python train.py --num_hidden_layers=10 --hidden_size=96 --n_experts=80 --experts_per_token=6 --d_expert=32 --d_shared_expert=0 --hidden_act="squared_reglu" --moe_layers=[0, 1, 2, 3, 4, 5, 6, 7, 8, 9] --router_score="softmax" --normalize_top_k=true --routed_scale=2.45 --balance_loss=0.000757 --balance_bias=true --router_z_loss=0.001 --init_std_router=0.0284 --lr_router=0.00114 --vocab_size=8192 --norm="rmsnorm" --norm_eps=1e-05 --tie_word_embeddings="early" --optimizer="soap_variant" --learning_rate=0.00468 --beta1=0.95 --beta2=0.95 --batch_tokens=[16384, 32768, 49152] --max_seq_len=512 --train_tokens=257600000 --max_steps=8727 --dataset="wikipedia_en"
Below are experts of layer 3 (counted from 0) of a mixture-of-experts language model. Rows are named router (the router's row for the expert) and show model dimensions 0-95. Each number is 128 + 24 x the weight over its row's rms, rounded and kept within 0 to 255.
After each expert's rows: "comes after" lists some tokens at least twice as common just before its tokens as in all text. This comes from a sample of Wikipedia text that the model never trained on. Tokens count by the router's weight.

# expert 48
router [120 174 156 122  89 103 144 172 105 166 137 145 160  93 174 156 131 120 126 143  94 104 141 168  96 136  66 120 125 135 152 101 112 141 115 135 164 127 145 142 165 109 140 138 111 115 136 125 118  60 128 115 119 144 114 120 177 142 122 120 138 121 134  80 115 138 141 138 166  95 117 134 144 147 146 134 129 132 125 146 136 130 113 117 138 107 126 114 124 123  94 131 195 105 177 149]
comes after: ",", " the", " in", " New", " United", " of"

# expert 76
router [116 178 131  90 108 123 108 174 125 152 158 146 164 115 139 119 182 134 121 132  92 115  92 115  82 164 101 111 136  91 133 125 117  97 107 129 135 120 142 149 135 108 127 114 121 105 110 135 119  84  97 110 114 149 132 125 137  86 137 136 148  83 149 120  91 129 129 122 167  87 155  89 167 117 160  96 109 167  93 157 159 151 103 124 124 111 120 126 168 148 118 133 152 116 137 141]
comes after: " the", " to", " a", " and", " in", " was"

# expert 53
router [112 169 139 114 118 124 140 177 107 177 133 156 146 101 136 144 171 134 134 147 121 128 110 122  95 138  96 132  99 110 133 129  99 127 107 141 137 136 153 164 179 104 141 120 117  83  87 102 131  78 111 139 125 145 133 120 137  66 132 148 140 107 165 115 110 159 159 136 138  85 147  91 122 129 186 101 132 157 125 145 146 125 123 111 161  75 130 149 144 138 128 139 156 117 149 124]
comes after: " the", " The", " a", "The", " his", " this"

# expert 65
router [ 90 131 139 114 134 120 153 145 150 132 134 143 150 102 137 163 144 129 148 182 123  95 155 118 101 159 119  87 112 127 140 116 146 105 106 137 136 143 143 170 127 103 135 137 169  86  96 120  98 121 131 124 102 152 165 137 127  91 154  96 119 102 173 128 118 138 126  91 124 119 124  94 132 113 135 131 134 186 116 177 137 170 119 131 141 106  91  80 131 166 102 147 129  88 154 158]
comes after: " and", " the", " a", " of", " to", ":"

# expert 61
router [118 148 130 129 125 120 127 155 132 166 116 141 177  60 138 144 137  88 185 129 101  99  90 125 122 161  96 129 107 115 119 122 151 134 112 145 156 135 115 127 187 112 178 122 117 128 153 135 100 110 120 158 133 151 160 132 154 118 169 102 149 110 152 113 130 173 133 130 114 109 156 115 130 113 152 143 115 128 126 138 134 135 133 134 105 123 104 105 144 156 126 147 143  91 209 134]
comes after: " |", ";", ":", " (", "|", "S"

# expert 56
router [ 88 168 157 125 139 119 139 164 116 203 159 147 172 115 147 124 182 127 154 127  88 130 109 134  88 124 125 125 137  95 148 108 107 150  90 135 163 144 132 134 153 102 139 123 121  82 101 124 125 113 106 142 108 136 139 126 168 133 135 116 128 108 178 109  97 173 143 142 142  86 123  81 144  93 170  91 115 147 116 133 127 138 124 118 131 108 123 125 145 135 124 128 154  97 151 125]
comes after: " the", " a", " The", " his", "al", " National"

# expert 12
router [130 184 127 107 119 126 129 130 152 140 118 156 151 113 139 137 167 120 150 152 121 107 128 140  72 159 116 134  93 101 135 121 124 104  89 141 149 160 158 158 175  78 139 132 128  99 104 118 127  83 111 132 153 149 130 127 127 126 120 133 124 110 184 131  95 159 137  85 149 104 133  81 157 100 180  92 126 163 114 131 153 115 102 105 152 106 110  99 159 145 112 126 145 118 143 129]
comes after: " the", " a", " his", " an", " The", " their"

# expert 75
router [123 152 139  84  88 115 130 149 105 140 138 150 140 101 170 152 144 122 122 138 110 113 101 155 102 157  67  96 120 145 176 122 114  94 115 174 134 159 151 151 139  82 136 116 138 107 142 127 109  90 101 110 122 141 171 134 172 129 142 122 124  71 130 106 107 139 137 119 149 102 132 126 151 134 143 125 130 145 120 122 139 130  99 118 138 123 118  86 131 129  92 169 175  99 164 167]
comes after: "–", " (", "|", ",", " in", "19"

# expert 7
router [106 166 136 124 113 122 163 194 118 147 133 157 149  87 139 143 149 101 177 137  97 136 121 126  88 158 106 102 122 134 163  96 152 122  92 149 140 126 142 156 150 121 142 114 138  79 140 116  97  87 127 123  92 167 114 129 147 123 165 129 138 119 154 103 144 145 161 103 156 111 144 148 163 122 140 136 133 167  52 142 141 143 124 141 129 124 123 121 175 145 123 111 133 108 139 139]
comes after: " |", ",", ":", " of", ".", " and"

# expert 16
router [114 149 140 118 108 114 165 181 119 151 119 142 145  73 154 143 138 100 167 141  97 115 131 139 102 144  94 114 102 138 126  74 144 124  98 148 133 104 154 176 129 106 150 108 140  99  78 121  75 113 118 183 120 188 133 132 131 125 148 125 150 115 146  83 143 145 146 109 161 125 142 128 127 158 154 144 119 155  87 152 134 148 119 121 154 132 100 118 143 144 103 125 128 106 140 134]
comes after: " |", ",", ":", " the", " of", "-"